Below are experts of layer 7 (counted from 0) of a mixture-of-experts language model. Rows are named router (the router's row for the expert), up (a neuron's input weights, with its number) and show model dimensions 0-191. Each number is 500 + 25 x the weight over its row's rms, rounded and kept within 0 to 999. Numbers have three digits each.
After each expert's rows: "mostly gets" lists some tokens that are sent to it at least half of the time; "gets" lists some tokens that make up at least twice as much of what it gets as of all text. This comes from a sample of Wikipedia text that the model never trained on. Tokens count by the router's weight.

# expert 34
router:485492518466470493482527458515520497481464510503510476464505481514527490502469531476481499536505566542463517557511453521480504461495485539524519461540479503535518518478439499498488480523470502503448490461497551498509519491505479494471459514526494501490469516487534499524481476512548503578476546533528493508537467488503523448476467504536509531506512484519509481506545500510477484477500505532514486525526504475526527481501459472479467501518472524487471482465512530518493502529483499495476481498498460532496508477484525522505506502521501509530506468481529529471502509520506500519
up0:511534453471497484482509515488479536484524505490504502521481553547534527496511523433565507516486530501495483494449480510459486508464521489515497499511453510483468548513512486493517515483499464507499487491522484479480532517507531514482468539550506515519476482501486529515466490505496497436575504481457473527442493494489514493517480524499500521455524520497503450471475457477494514502488519529542497547462482526527501504488487433486458527475489481493483454496516452532497523505508499528493466438523555503513513475540498526537497468461489506509499507555494456521505481502490453460
mostly gets: " Royal", " New", " National", " social", " de", " national"
gets: " the", " of", " and", " de", " for", " The"

# expert 6
router:478486512445465516488492478535537476507479499500468489482503490519539499511430496461506489516568566475465465489529472501468486465527491487511485489514517492553497530449495460516491489531475495510473484450492511507544484482496493503502514526497513492473477486452496537515504458531521530478471544490494497513514490471510549481488485484502544500538518477504506496467491537519476464525484521518497479499501497481508529477496465477461477462449491510481509497504505501523483532557500495506498463501491474514480535483469525496511520516505520509499540450444518527455456532505492540507
up0:511495489508493497505509565501465573502509478462517509498507488538473465485477486515506468471475489518494499482469517544506508520494503480422462509464468474514537591552509526493494523487479499515519487450488509481510451476495516499497522535501475501495499500510561468498503504484490489483531497471547503540487494461508519483492475510470490488529527544491524444531525498469478542507542494514491476499522501515494531500519452467466503497494507472501526520486478486509477463498507471477502483519470543467475455503444482487479468508489532515431518525473500483499496480524495549481
mostly gets: " South", " New", " North", " Los", " Hong", " Mexico"
gets: ",", " New", " in", " North", " South", " ("

# expert 37
router:476460479459490530511534486521510502472502516498479495391516484497511476507460575480518520523524514519484497521530483543464516493524472483520488470513513450502522523510488481527454490526443476539485490491501530493539450483529463546462474523488545535527465531466533520513522488524501520571526527564513509483524473509498528475482484509545487532504526517524521475525458499524499481518481513530507504493509450486537519507524517476496469478482499479462508469475460512516502523493482481507509486522495512518518503511507535517473531517498513488529508484494497540494497452488503529527
up0:529538505496502524477531485507514503496494464480489521471467510480490468515517529502516458516494486472476531479493529540495478549505536534509527459497470542539529531509481497478482508524487503498500438523506506500490491494483472533497475529523510513507521502539481530532509509502478488498495516498500504496503519505530509490512539513524497475467513532476500511500465486518452525501476494504440554491523480509534505509501564524568524538492518508500504487434506472532468482491485529479537485529496506485498515508483484465504491562486547527467496479518500505487582543503493518492
mostly gets: " have", " has", " took", " began", " could", " had"
gets: " to", " of", " with", " for", " in", " on"

# expert 30
router:479473490495498519503539491544515477483485492515486471427501486518536452495459540531526539520510507510466481527546485573463488470517448490509489491505505513501510529485465499534484456526485467529510475473495551506529469506508498500479494510494518519477482524462521535512484486510509527519513566554519504492518514478472501484487475509527471516502513539519547472526464519491465505521496521530485494496552465535508539499531507458463464455489503483454536473480487475502509531509516506513502474493498489521527517503473531508490495488510506488512518492482523506495487474488503555523
up0:531487450516494508521513516487511487494484469514483565497517504470491495441514500508514495474516468472458501472484498503511474459490525494507535486455475474492477432548447481504494503523529549515519493527493534515502505469538507527506498491503484486526498482484514519482536482506503453502544499537523498519479535508518502488475507468480498535500488479533539466551483513486497541562519454534461550497525466519502539470509496498541471453491502474459523506468537526500512484467489513552538471492554511492498509504514470484502487489532515506464538524534507487465544488543493499458
mostly gets: " for", " with", " in", " on", " from", " during"
gets: " in", " of", " to", " for", " with", " on"

# expert 61
router:440475480465500541523490467537493498468516519495457501439502483504502496527459566484515534542527502490481491519506514502477478456516478491517472473533495453500520497496461485485484483531460509509491490517480527496522459481502473539469485527516536551496479530486522490505490479487518518580482520498465511494515493499504526483488492499516495515516511506529564481501466509515465482507470517523545498507482458494520521506529513470520485460502496481492513503513471489518504525517491483481485461464505492474507509485486513501518510527521490542528500487477499487474495466501516504531
up0:465490504517502512538467495500494464506493484495488470521450482476521516527456464489506468481540488481505493447476524533479487506530547487512492475480502535519503497513521475452489497481508485543499484532494496483508514517464558490445477516506520512466522469491507492499484526484536480485492499466481531498487528491525503473465529471511516503507512529518490479527518501543465481487485495543497553529516503503525472509521500492509513506504518530487537496447501526510499457558505547477549505470528525520477516497479476532452506543552510519501478506509513480534525496523451550497
mostly gets: " became", " when", " has", " is", " where", " which"
gets: " was", " is", " that", " which", " as", " also"

# expert 54
router:477507536474470543462482490525562518487492506522463458452505486530540518502460491494526517532481531518474439526516520518482472481494502475521503520516538432528484498486492472508466480535476485511473481474523515544528440499516502498474472494460569525475496518488506524528501488527490545533521515477545504482524495476509501435498466532544516523531510475528492479473476543515471470509494480522544453507533478485507534484507466493488471500474469504517482486506525530517499525500464520457525493494509452525467484497489548494492500519522499521542519505495540490466491488512519530524
up0:500515501503500511534478518514439520481522525561471461484507502508496498545526489502492480490498484465503478527477516494537450489489502498512511449481472511462503551550510459470530476404489525541505477479508502502496509476531555543481511492525553526530530527496511502500483482494558478483515455480496518533521517494492484520503487476502495496484502501508545518517444492498448525498540529529466491479495463513532466489464484511500520506462463508493485483506547486539530506512508506475536496527452549464498517488482514481483497520524524530522518520472489522500528485479559493487
mostly gets: " Preced", " Succeed", "Scientific", "hylum", " Website", " Coordinates"
gets: ":", ";", " •", "hylum", ")", " Family"

# expert 53
router:501481470473477512499545510514546479486468526544531496478520513502533480511485504470506525515495519515495490523507505556498518469538494476524513490500511430505511505503513486486476482526477479488499471462478547499502486502511508519508474540505517507469469498486512487515491507525505503475569511513486491485502503457486533448499474512512536525528520515508492461508516508552477487549496495524496484495475471486511516508545474438481444476473503522498520468465488502523511555517467483452494483452464486514529519497468535530490529525541528518531556489503510513487472507501500551528
up0:491504425549538529504533505488490471443518500512498451507511497521522466527513472513515501529488521501466481457480530492498488477503503507489505509488484525489521513497508468461525465490555457467509507494478472507497505485488547515495471458484529514501556464486493527512533558493568541467527442487494528516464513441492537508540480547503492505513522506536462520470501472477518500510519557511524485501468464490516490488526480470487458525474468516504514516518513491517508531495499480523524504496516495481506527515438455484454488514518523484441511497503512492500507470510562490474
mostly gets: ").", "\".", ".\"", ".", " John", " E"
gets: ".", " E", ").", " S", " C", " A"

# expert 19
router:489501535488487551489481518500513495483502477518470466498512490556513507476461510520534538506565547487481519520490496511443510468527472474499503460518492465525538523515486490516465492501471469503492491466497530494501493531478476505465458527538499514477485492462526542531503473519502525509528490507489487472550498491470561510456476503512505511537511508520533497464495519553475441519489507519503465520536477482520524476522509467469509469469509486469503498497485493531534478487479477455518477495522499516518508502451543539517531512522545492525525501498490482471459469510504530516
up0:502500511517533511494501527508495512477505480502452467514532527522453520473469526512501484473539509512485496498519492507504495476499520534483512446530477472517517504491493503490468491479476467499538516511508521474470520449488510516478448498447508490461473503499510542461508488525569476485520470513518505507506486497482505509515457504502482526491528516521527522487522507512518480498519497520527493513555478491498494519495498542507512505464548515476481524447489486546481469479501528507506509490520448505491507500459506479473509523479486511457511552533494470469505478481503503454
mostly gets: "---|---|---|---|", ".\"", "ucci", "|---|---|---|", " 2007", " 2004"
gets: "\n", ".", "-", "|", " The", " 2016"

# expert 29
router:457487527527497509478527503516541426518479497517489452468515499550518499483487545505531514554523489510505464522529532563475479490539442452515516507535535461491551514497529490519501483533472470504486479514449521496514489516468474506505477529525534521485499533461513516528472487528516527533539515508478540491494489489477509476488490507523534540534512502527505467502508547554480499512479505519541465474518445469515556480544477453474475472492453500452491473489492507515501526508507470481492503443509495506511528499484518492509510536564486486505507462448502510480502525494513534526
up0:484494496523493540502518494521504475514529488503485474478489527515468502476482499473475480540498495520531561463534502496510487467553484490484486483497509496575498490495487472509543472469511465459519499548490527540498489463503488550480473518476525507521480480479465508523463467514521491509499514493495479489500520500537531527456548505477505518538455501475458503447523540532493522504532510548532517493495518547495488486537490461498495477491460499477510514530484502467495514501467501500466506502494518490492479510475533496470463492501486540501538532503537495503544509501485490519
mostly gets: " 10", " two", " 5", " 11", " 12", " 4"
gets: " 2", " 3", " 4", " 5", " 1", " 6"

# expert 1
router:492472558496482504490490478502484495453506551514525478470503483542483502505502557465467511528534531518468506534523477555478522506530459482533514513527507518511516509473468473485500488498469480517442502485505536511499495506482507516483443522547506518488481505513522503518498506508499520551521522540482506443538466490486515457488472539514491488509493535501532484502504533536476458506512511554519461484522490494508505506495476477460467471509519506456524496493503506520526525540491501489494455455506490511483517503484521538515502513553487512540512484487540516524451491484505502511
up0:469523529532450494525506504472453536486490513486477462471454485475508505481550516545481494515507542552498519506464496547539503457519517513515498501502488515530478477504477526484476505487520507531476498527540502529517469463588506488458509492492509508499507491499543505469483469508512448469518498519531440490536483495532482522491480545493505482515472502501526476532511462488516531517488528549473508477519476472508490492432480491504518515538533511458526481489528526507485513512481535499513500527492489468510498511489510494499498524522447521509528494479530528485492486522482512489
mostly gets: "The", " The", " His", " This", " an", " the"
gets: " the", " The", " a", " and", "The", " an"

# expert 56
router:456493558494475517461514461508553456480455492503487462450503488540525472500476513493511504524518505505459478499516492552470497495505496499529489500501526451537524500484439493503500486486504460485491496503476531491497497549494489552484482489503470532481482503502503520506488525528528492511547500479481500464527473519512523488464488518483524550542501489559497462465473581507466483532481520501511498472443462468507561520518473484500511482500504509505501486498463515492523523533502500447494480504503481476529526509506505462493500497516481479524523487493512522476479533483494565507
up0:470521507464534499524498530459492510519518486558521472486511494453498506545477467479489502488501508487458482508471491536499517516516537501456507478533512522531510489548493486508516464495516512500482489540466469537468471495480520572501500496515517496454468467457511486499480429539475473502478560490518510488528526492508576549491516461506514499525493532573500491487512495490513516529498489511478531479493483521465499478515531487511514499505489525529498501505500496508502538517475516495495501509500513468509505517440451471509493518501485471489506521437546506439513449516506498507
mostly gets: " January", " September", " June", " December", " November", " April"
gets: " January", " March", " May", " November", " October", " December"

# expert 24
router:459490495505457544496519483507504457532434520529520483442556492526518502514420481480525530541506522499489488508533497529470505483523476504538520472530487501504515497478471489551423477549481481554483476473487532575519509493489479528495506532498540514462488509483514492529492543527474502541493525496502510481527490460488542469485479498505493494529527519531540455517501549494473485513479535514516469502463500493538503518509480478447497481480510552490483493497508522540508489519477513483477475477491452538524505498457506513499519552538500502526485491484501548478476525530482540523
up0:519523470487482521474497535479519528518504468471484488488500541480480466516497497495479450480525484494491486493481544500489492502526559478503531495492531520499505514496492473515526535494483537494485501494485476489446489510511527511509499543517540512498457468550534510512518504504529523455533495516537539488484506494482501518502500509490516507506517536523477486537493476437484494457535488531498490498479524468473513530516508484466492516457520487478485525497562532521500510499539537520509472516489442563464477479447466476492470522507515450480525526502479496524477502528521565533
mostly gets: "|", " |", "|---|---|", "|---|", "|---|---|---|", "---|---|---|---|"
gets: " |", "|", ";", "-", " ", ":"

# expert 12
router:490491505486479509514510458505525479471464523505486491450536509533514511501482508476496534542508524537458477518506552478447528460497482494506507456509496500506527521489516468574507474540502488539479489497507526508477500528495493542482495491483521539497459519477538556535517485527532531530493504488467511507503449522491550474468495500490507568562524520549548510468469547510523470530490499492530461500482487498513507512519489485489485492490474527492527503494485498551514512529472498510538484490505512494468549476447521502477496484502530494537524476475492514472493495517489545516
up0:551514484542517532554449556514484465462510524495458518493496496512519493512491491470514547448516525468520548513474549517537501450507491525495490466493496490479518474518481459459483505521504456511489437516515523491506456496523489511498527492536525490516553479510501494511535450517544439492539520481476485458531490491520493521479469520506492530504485582512492513485503500510500527495504504530543550495507491505503515524476508484487468532448502471468504504451535525443520525469503487503494520526494471526501504489487510499495485519525509495505466513513514490469516535486502478490
mostly gets: "===", "==", "====", " ===", " ==", " ===="
gets: "\n", "==", "===", "|", "====", " ="

# expert 50
router:491499494473472500486527493540571477472457529551501487496486513552516504514475549501510534505503558511514478541516519498473466463511504476513511497532496508533522522480486523498487455501481489537507455482452597519515476504487509518491492518504504509483474487466518519496519486539517543494499536524505532485535456489492538490495478533492501525551530495514494501510489520548483449520469536542515469511493463480529519489521469485505482478469493468505471509496502508568488524484470492489508483479485474534515524486492511527469506524495520502547525485478517514475489491493524528504
up0:557532477466514500537474522479465506513471510468510514488517519504507446491502541532492512534501487510453504484459549533479489498534509483504533477489449498512526508535482532517514469480501537461494466489522514523494483482570497507509481475482506460454500482467466500554519526494465525464508477488493517522513517453521503515517522510452520498499475537525519506452539509534474494478486518521518501450526492498465514491514530550465447509505512507540472490498518501512521459488513550491458472517510524501516524491533523472478471518493443498518498518533526506509533508508494440502
mostly gets: "ka", "ko", "ley", "ya", "ek", "os"
gets: "s", "a", "e", "er", "y", "o"

# expert 13
router:464505484498510516512518479537522488490488498547497493442491490505526470506483529521523538545524505476486492494521478570455479482508465472502482475500502518524493527500486484537497483543498474529495481464493544527504482507542531510520489520520522529500481548489490503529475495507505495544528558531462488481513493478469513470488466538530497506503511527534527470525453514493468499522486539522500491509519452513523533508506458465452460425488468496485557452497475488528524525479482491489498501489509464496481518492487536507497511502505486494522507472460507515506515462484504545526
up0:507534504513515479507509485482480452537515556474481518482520508523453519466485501487479495479466527515503497474516518491481520467480525458521483517489493489530484520501496507539471558463510471490539442524530524511499520481545464463458515525481506469533451468477479493463524499525508522454516429475505496469514509481499519547506517509566503510481496507506483474525489549524472518516480472494539502477510459486511515561493507463521511483502490446523531466485488515501447533520497495526528474484500513500502496474489526476488473504535515497533453550562516507501507502496499504523
mostly gets: " from", " on", " during", " in", " to", " through"
gets: " in", " to", " on", " by", " from", " at"

# expert 25
router:469494503490490528460489507512529508459494540527470459451556462545510474503457500485506507511523530477451462486532513556477484479519486507513520480537533471509517514463500510521465477543479478497484480475469534486535454475490508494501506508528506530481488504453525528532492481545494524548503513536541511486535477462463522484489477527501502513551516531543528517481511541502504469522480507515487480522525505499523532493494487494466530476480519512495535510507503512537456500533475481485494485488507498526492505472445524485511522500521507501487524506485512513470501538497511562489
up0:493524468482507513545481511455516494502515492530480524511515514520478450465488499477497509476521504427531530500529462544479496510491501520494509488489499495557521530477496483503512486469469506501500494541483517513497547465501548500533474503519539446498453479463489503479499513537494495464481509494546507538486501476505547487532528506512460516487555511515534512485514496507456567471553462490530496502551540493509477489497483526528474523477513489492498532506478464489484528455485501472507522471521488505520497542492564503491479517499502506485491539497463503462497502492498568524
mostly gets: "=", " •", "hylum", " Binomi", " Coordinates", " Clade"
gets: "-", " |", ":", "|", "=", " -"

# expert 48
router:501498517503455501478479493545557459503479524487475481481580496537534511503492526487522494489534573551503497510492510518472504490512454501541500496512504512543517528466492474516497468523480496514474502514503547519496438515481513518493442539499523496481479511485489549501503472519547543506520502552493508499502469474517508483489487538519514498543519504558476532466504541515533474513477514531553478538520465508527503503514501495459492509484501490458486491468481524503505560499507456488481485498503474520498524492478509539462521525514553457509517462483518483466503511504535544519
up0:507504476496506476480548493484459495555498491514503506507515513457526473542492485498500522499455512511442475518464533529498475526515469524523537477461488496533532515490506492522493484503552514544536546478468502512474487471525529514473495479481511500507486517511504530481484465493517459504542437495481501490525495540486508450486509495508478501484531569536501502498518489464525531447490517550544455489498500508474507515480492522505488531550505479485556473480502503499497500498496482493506495511541498487466467531468495502482492482484479505494524501511547560470510498523459515497
mostly gets: " Cup", "American", " Democratic", " League", " American", " National"
gets: " the", " World", " National", " League", " American", " United"

# expert 20
router:484491499488479547473523518491548465477453496498457486427559511541520541507490516478531541553521514535489509523487539547490497448509470487533498459494497492524541490478488514508497471551471484492480520491467537537523488502516512518500491499495553530483472492520503516515449460523553527515482534490482503475540479462501550462493491511532506522542502493492532494487488506566507456521494484521519474516476487479513495469495496480520478495501487512497529492488472529507535488484509479487475508456508476520516503475475511514508509506521537533527497470470508518482504528464495551496
up0:521531550509509509506469487505508538495471515530507466483510521512508526519477491533533451549500542460500463485472504511549507509518504497525509508471487453477557480533477468483503517528532497539495527519544497470515483488518511503494470542492485513506500470482478506493510489488538515513531514519525540504492521494538527456464525462500527497497473512505461518483502515561497497489506499527470471522499498462522517531462491509539508525522479493489472467454529530552505484460512435549496526502488503507473503477494537514508508515487475459492487460535462472475509489523490474488
mostly gets: " Votes", " %", " votes", " Apps", " 34", " 42"
gets: " |", ";", " 2", " 1", " ", " 4"

# expert 45
router:483483514443460483496512507524525465465476477516499460446525509522504516508487550507506500519507541541473504564501490561484495476531467521511520486532459476562490533491491469520496491517445486504430476493466577525523516494483491510457445547512511526486480515470492525572496496525533526553506497531508506498526462513512491507484462518502508486532498482528508484469502486521468501495465515562494491529489482444503496467522475488488509484488482500515476457498500542524530506497492496478477480495511488472483496502513537488528521500533507513542532478477513514483508494500541477503
up0:522497519461498454506503520510490457541509495482484508476519508446513510469520482492459519479514533485508513516499479552490524517498526500513516459515455444510538524516514512511535521523540482483459466531444513545511499469481504519490498563456555493512469472447471494473509482505507481483502482515504483545531519535512467472475468501502530513484541477512491506510491502537448508495504468506511541489482512511479473478495474493557515551511514534442533468516484526500501527500485498519524493468507531493542515491484487512474481470514469511487550466495509524527516447494538487492
mostly gets: " new", " many", " large", " any", " these", " Best"
gets: " of", " other", "ing", "ed", " all", " new"

# expert 62
router:527473536474480545506516508540527501460472536514520489468499488536507524503486529448487531537494530500487537527530503535458482503504472487543511471517513478542503528461465491495460487524496497513460442484466489520502460517518470545419491529500493527464487533503501509522466509530511527563486556499478525481518441466495512468483497484517492538550504476540498483507491499514482453505468503515490462506496512483540518513500496491502480477508507562501496470499482486557521517496496496473519464509482478495513513501462515528527506509500519523484520492492525524489478544509510512530
up0:514534510483509484564476500515505531500515534455539500436480530505457489456533520524499477494514573514482504503522495513513547514509511491495471499464492469481506514477519515526457473502505476503459485476507466520444511472565498541476532493495489508509519532473487515515498524496530454500522508513478495505485497526508512505510486484501507451505486474517474469477535471526526528493500527523490522506479527462512566497465456496496490512518475520542507483492516514503484496496530504468468532498478534495456514467478503521474487494474551519498482492510473484487475482476474477522
mostly gets: " and", "\",", " including", ",", "),", " but"
gets: ",", " and", ";", " (", "),", " or"

# expert 60
router:460470521505447512481496467545528472495492487515468470450514471522522488495430516464503541518507517500491511505535483500480508477489484527515536449512529490539500519493505423531486492493470475504456498480442540562521499546478505535487465485528482510474520516480493561522513462527519527531526489544486499444515434481490526503532466515544507484538500517515525482513480530505513495498495518504505470499515481462541515499508447500491488468521484503493495495508483509543520488484473509457506488477486481512507515493483525563503528506559480524513524463438502506451503534506494553523
up0:441552522535454498488529502523468508505501458503489500436501513472510526506526478495515487514476516533505519486470488514474483502452493516524500483480475499514532503513459461480497507445501497506459496483518537486522511520497548540472530514515505499512490505529500465485519437554500512511449501481544527506486509521517487518488493520474489511506521484522511481497511508517490513515535442533524495469527457483500481515506501501542484471522484505560487470491490469537529428484500503468495476508494509471535470524518517545480499484502530504533472489466479499508502474513465559505
mostly gets: "Scientific", "hylum", " Coordinates", " Succeed", " medalist", " Species"
gets: "\n", "-", "|", " Animal", " ft", " /"

# expert 31
router:480456490518480498491478489544500473476488500528506474460544512515505474490470512435503535504502520529470484518496479544481510487459511481519507495513496476532521526494454515513474485547481504526466493468477590527498487466515496502465504527482536513493498538488472474527519462521517522520504491478501505440467483495490564457497486525488495482527496530549522509479476581503508500519483491513546493525505455515523510480522490468460468466463503509461506504465505507515507510525487441480509488481491484504503492493463497503523526522530527520502527488478554530460511491514530504522
up0:472515499563489468523488475499461478505514472482473493469481520488422482503490479519518535525480492523527500457474505513506530502510528490496469483465496471512488504510457514500527536508474508521499493496481502457517459478539508515520449556444548475467464538469498503452559442508545511489523501495459523516514501518492498523467487526488511474519476464547507469473500482493510552497493498521492511507498496516524512493497517501537509512453457529510508497496482502469492473500460487505457500524474468503481508479500503511506475542521483521497498509528500557499518526539462521489
mostly gets: " more", " FRA", " less", " very", " ITA", " USA"
gets: " the", " |", " a", " more", " an", " most"

# expert 22
router:517483504462463522534482515504525526477493518477473453497515515538493516475491551468548523533508508538456478539522536518478487458493476463510473486520506458528503526491492498527474471546502477511462500478501536503518464535483499547499492501502513554470439542473516523511503483517534502551500517530504507471521495472484549481496454498505454563556507492486510464487493535535496459513518537549504475505474484481531514505527483486498494487452474508432483500472483532532464524527486475504510480462468470501508530510480502510521548517493516503512492450489508490478484495466503511537
up0:478512471486523515504476544543515541476523505553484486494471456529500475524524519545492485509552476477517456560467541479506528523457507501521488491542501482557516497471466494496473475507512512513479508493459474481499510510504510487529488505538473494544455498495535479476537458459508485513518511477509471479500515513502507481488496513529520542542508478518518492441516500515471516501488491523490499511505465512513458538537503518541507509507500517456500528531498507517503487490508505515513459480478508533465484471478506495507490489482527518499464502487519488507493491425499466515
mostly gets: " they", " They", " countries", " songs", " them", " elements"
gets: "s", " they", " States", " They", " it", " which"

# expert 41
router:491495491491492510481477484544474492464443513522490475490527512532536527500484560458523536523534545524509454511501501491477513477518503485520469508492488516522506518518529484526463499509495488498460488476468524507504481523470481517466473525532495507482498515478516529522497494518513534495511514521492510471483458495483551476512458536536537517611545498487470470485486521502507472512480513518535488474485515471527513470516481486447495491487496561427494496467490552531493543523439511490500468487468477507496547512471518542510500501529503505530565490463513533478466502464488546511
up0:512493475532527494522486475495491485446490537476513506515501490521512487519505526496487502501517523485461506456484498510538486468521550453547501487515549471517534500529506510492483507479546505491509508536520500508540483477517521470505508516500496484460450476515512483529476518505553493499541518521501501509519467513503523467517527491477480505534519554523481473491530523502528506536502498502558502557514474527501529549497512449494503518460501481495495500480522530503494497465522518514477506484538522497481469505513478441514479503460557470492536498523527506540487518507502507518
mostly gets: "K", " '", "P", "M", "N", " \""
gets: "\n", " \"", "-", " (", "N", "S"

# expert 35
router:449476480482485511527502488508486486495468484478533482412560510490527489537451566508545499525507528499484477498510465564498492498488491471521476471527491499485523485515452496529514491494493465497445514515461559539502487472460507521501519503496513518479496528473542529527526481501501495547483542515498521437515468495508516478461501487544521491528514505506526504501464538522467508513449506503514476524520488495514494527521497482471507476524465478483551477515463491520525513499459490519496484485504475478496515506507547528494497518533520521537546435472499498466509519546539494531
up0:523496480483482513524506493493523483544493507524512478415529524521503463499488542491493460504512534468494497501454468513497478456484437501511493515507486505504486459528451494495540488471492479496530495481496513533528510477523496502494507570488489524539501506462497525496525486489486509501478506498483496509534491499526553424493502506490510519523492484503510496515504476473480501458496504530516521491496461497506455488538526459468489537464497490475539513502539502522542500479486481475553455492475493529511459519534485470519475530477479489538536461465510509521496459484521503548
mostly gets: " a", " first", " next", " final", " any", " further"
gets: " a", " in", " the", " an", " first", " on"

# expert 16
router:466518537464486535504512493532532482517509489572463472456494475514542479508489526492530510511511557506479468491484484473487521497532469498513486483483529494484503519503498494514473497509480487534474487481453524541494478502486500527483486489515532514457483529485523514508501521577504507508521484490524528474527468504483508468497492527525524546568526468495521450499508512519472500505437488505535514499505504465528533510505471496504477483511476507483530471498498524530509537525472516495513500470481456482480499485454513527524511500518493513547517476471520514433507498473488539551
up0:522488540465525521502472527494506514519543518519480507472510518501461508504458507523549525496520502528468489471515539494459486549482506527496502529454509506500534497502469467524473482503498493501510509512503489475495517484491490532429504501512552533505476482512524481470551473536500496492505529478505539526518521506511557453506493466537498551549516509535516448462465482490478490519508449511515500464513489518502522493474500544530484529536461477494478497521498520514486538515463499465512499529530499475424495515480570491499505530501501507438485505459515496468515478457503498502
mostly gets: "==", " Coordinates", "Personal", "See", " ==", "Scientific"
gets: "\n", "==", " (", " \"", ":", "N"

# expert 33
router:472505498486464516529496488555542462484468499521474484477524484527525494497466531497544519538519531529477481532517511526460491467488469481518517460528542490507532506509503481546478462529465480503473481471465543530544464544498509523490458531486526503473485517486491520530516531548520529527486516507493511487511472490484535465482477514538555512551515476521510478511491517535492488519480525530502455482505489506511512534522495479477470463503517509475507492484484490533533522519469490465532476452484498503470517476469536513463523539525516510543517484462512518473478505514501535527
up0:499484462490509508470545558479482533549494578493496464487486490479517494513497455503520491535515545514513534508443511523474505468486495540505507529485495481513494531566505492530491516482497465540515526505509482482479493494511502482517487447482511536464466476455551487484503538507508457503496494475504536526501508492484558430501541466489512516490483504510519501472479483504472538489496503451504463549524486464527509511533476515518537508489528495475476497483472541519498463508518498496469484480570549474521552475480511477545459534509511496457485493505516508525534426507519487481
mostly gets: "ucci", " Kitt", "----", "mathbf", " TBA", " information"
gets: " |", ")", " ", ".", " 0", " 2"

# expert 49
router:480477498509473496509485516522498492484454506507458447430516499521485513526453504534497494495521500513467486508491492493477470476489477463506500505479501486504530524471487478551486488533494495531481495488479510549505447503476520476512458542524508493446469539444500535509466491518508522529491534516480558477522481475491533480515478553534505510523484510491487474485493521516500467508483545521528488519527476512546534482548483479501474486496495529498474509494503470528507508475504462496469448492509474512503502490447539521474497492481509490518521505476501490475523492482504524517
up0:516441509527479471471499502486509489495484513493481485456527537474487488507512504480506470563504527496519502466526486516524471526524539539513519512492520521487531508496467465505516523503501471528529481540520513514452516518512510455502417536516509560527516514481487491494482444487517459492530518473512501473501522510516529513536515477498478486507507511531504505485530490493502496498472483523492480460515494464522505536470510500524449496511527524499483477519519468506484498490533496463468510519515480520483499530459516449475444511512456466509510488477538470481549508488498517512
mostly gets: "ucci", " Wanderers", "nia", " SR", " |", " Buchanan"
gets: " |", ";", ":", " /", " –", " "

# expert 46
router:494500500465475506494502477525507514488463509504515493496536489516502502526490529454512493516559553537500475540509528506478514501527492507512535466532498500547515510467514471521505470517460467510519476457474541528518499505480500505440473515479496526491464527487518525536512464520516519500520521543542525476510483535528512476489505510538514540553519505537496485496497541525463496519514527551524486471491483472525522496521469501486495460517480542466502459467501492526472536479502489472476463499485493517504486483503529523496514513560511493535512475465503514478488458503508516544
up0:490497470536499495503523527508439498478534501460510548454523504487467461476508495448491451498516539519493507462494553480510480517488489540513471482492491490511524540537533516482476506497518483499522502482475501518503502524497516456440479508464490509504486480527470532460520464507502525498463505544516530498483513485490483545496501523476509490515478534467510507505477475477546548527556540504550536508488482489513483488458539488498530499488469503506493531493484497507487464492527490490502454521512526484479495528488506482505533467518496478459510471519535540493497529495516495553
mostly gets: " International", " Health", " Sports", " Social", " Development", " Life"
gets: "==", "===", " (", " ", " National", "S"

# expert 59
router:509485540490465516525477460511502523491481506464480445491502495529501521512475537508499543545540545543472459498511529498424481465523472498501478523491521462513497511494488497545505438496471481522483467491481516497513500503491484497490460505543526552476484504499519534503484473522502513526520525507452530473490501500508531483480462496522486521556503519495556474507484490544499476516498519529516459515475515481482510517511490472496476489496502492502510489513475523528515522536487493454521475454488514535516531485427564536494508484554524487479518455489535511480505462507490478546
up0:485517519515474534525491501467477478552518532476469456511499506534500540462490529546504594530491506494491498491456533526492460505497498486449531486488472456474512491502495466486483470534474519517471474440523489511490485503507499463474488496500516524440506498460512521485455490477493519521513497467497495514473535518519513521509509471476514497517497488503516523503488469517511492467507499508495461508464518481483487501478512550502476531496514500460507503522473535543466478539503457494526492482476522511478524495482483469511529503496523491502484556492523506503520491522480468560
mostly gets: " he", " she", " She", " He", " His", "His"
gets: " He", " he", ".", " she", " She", "He"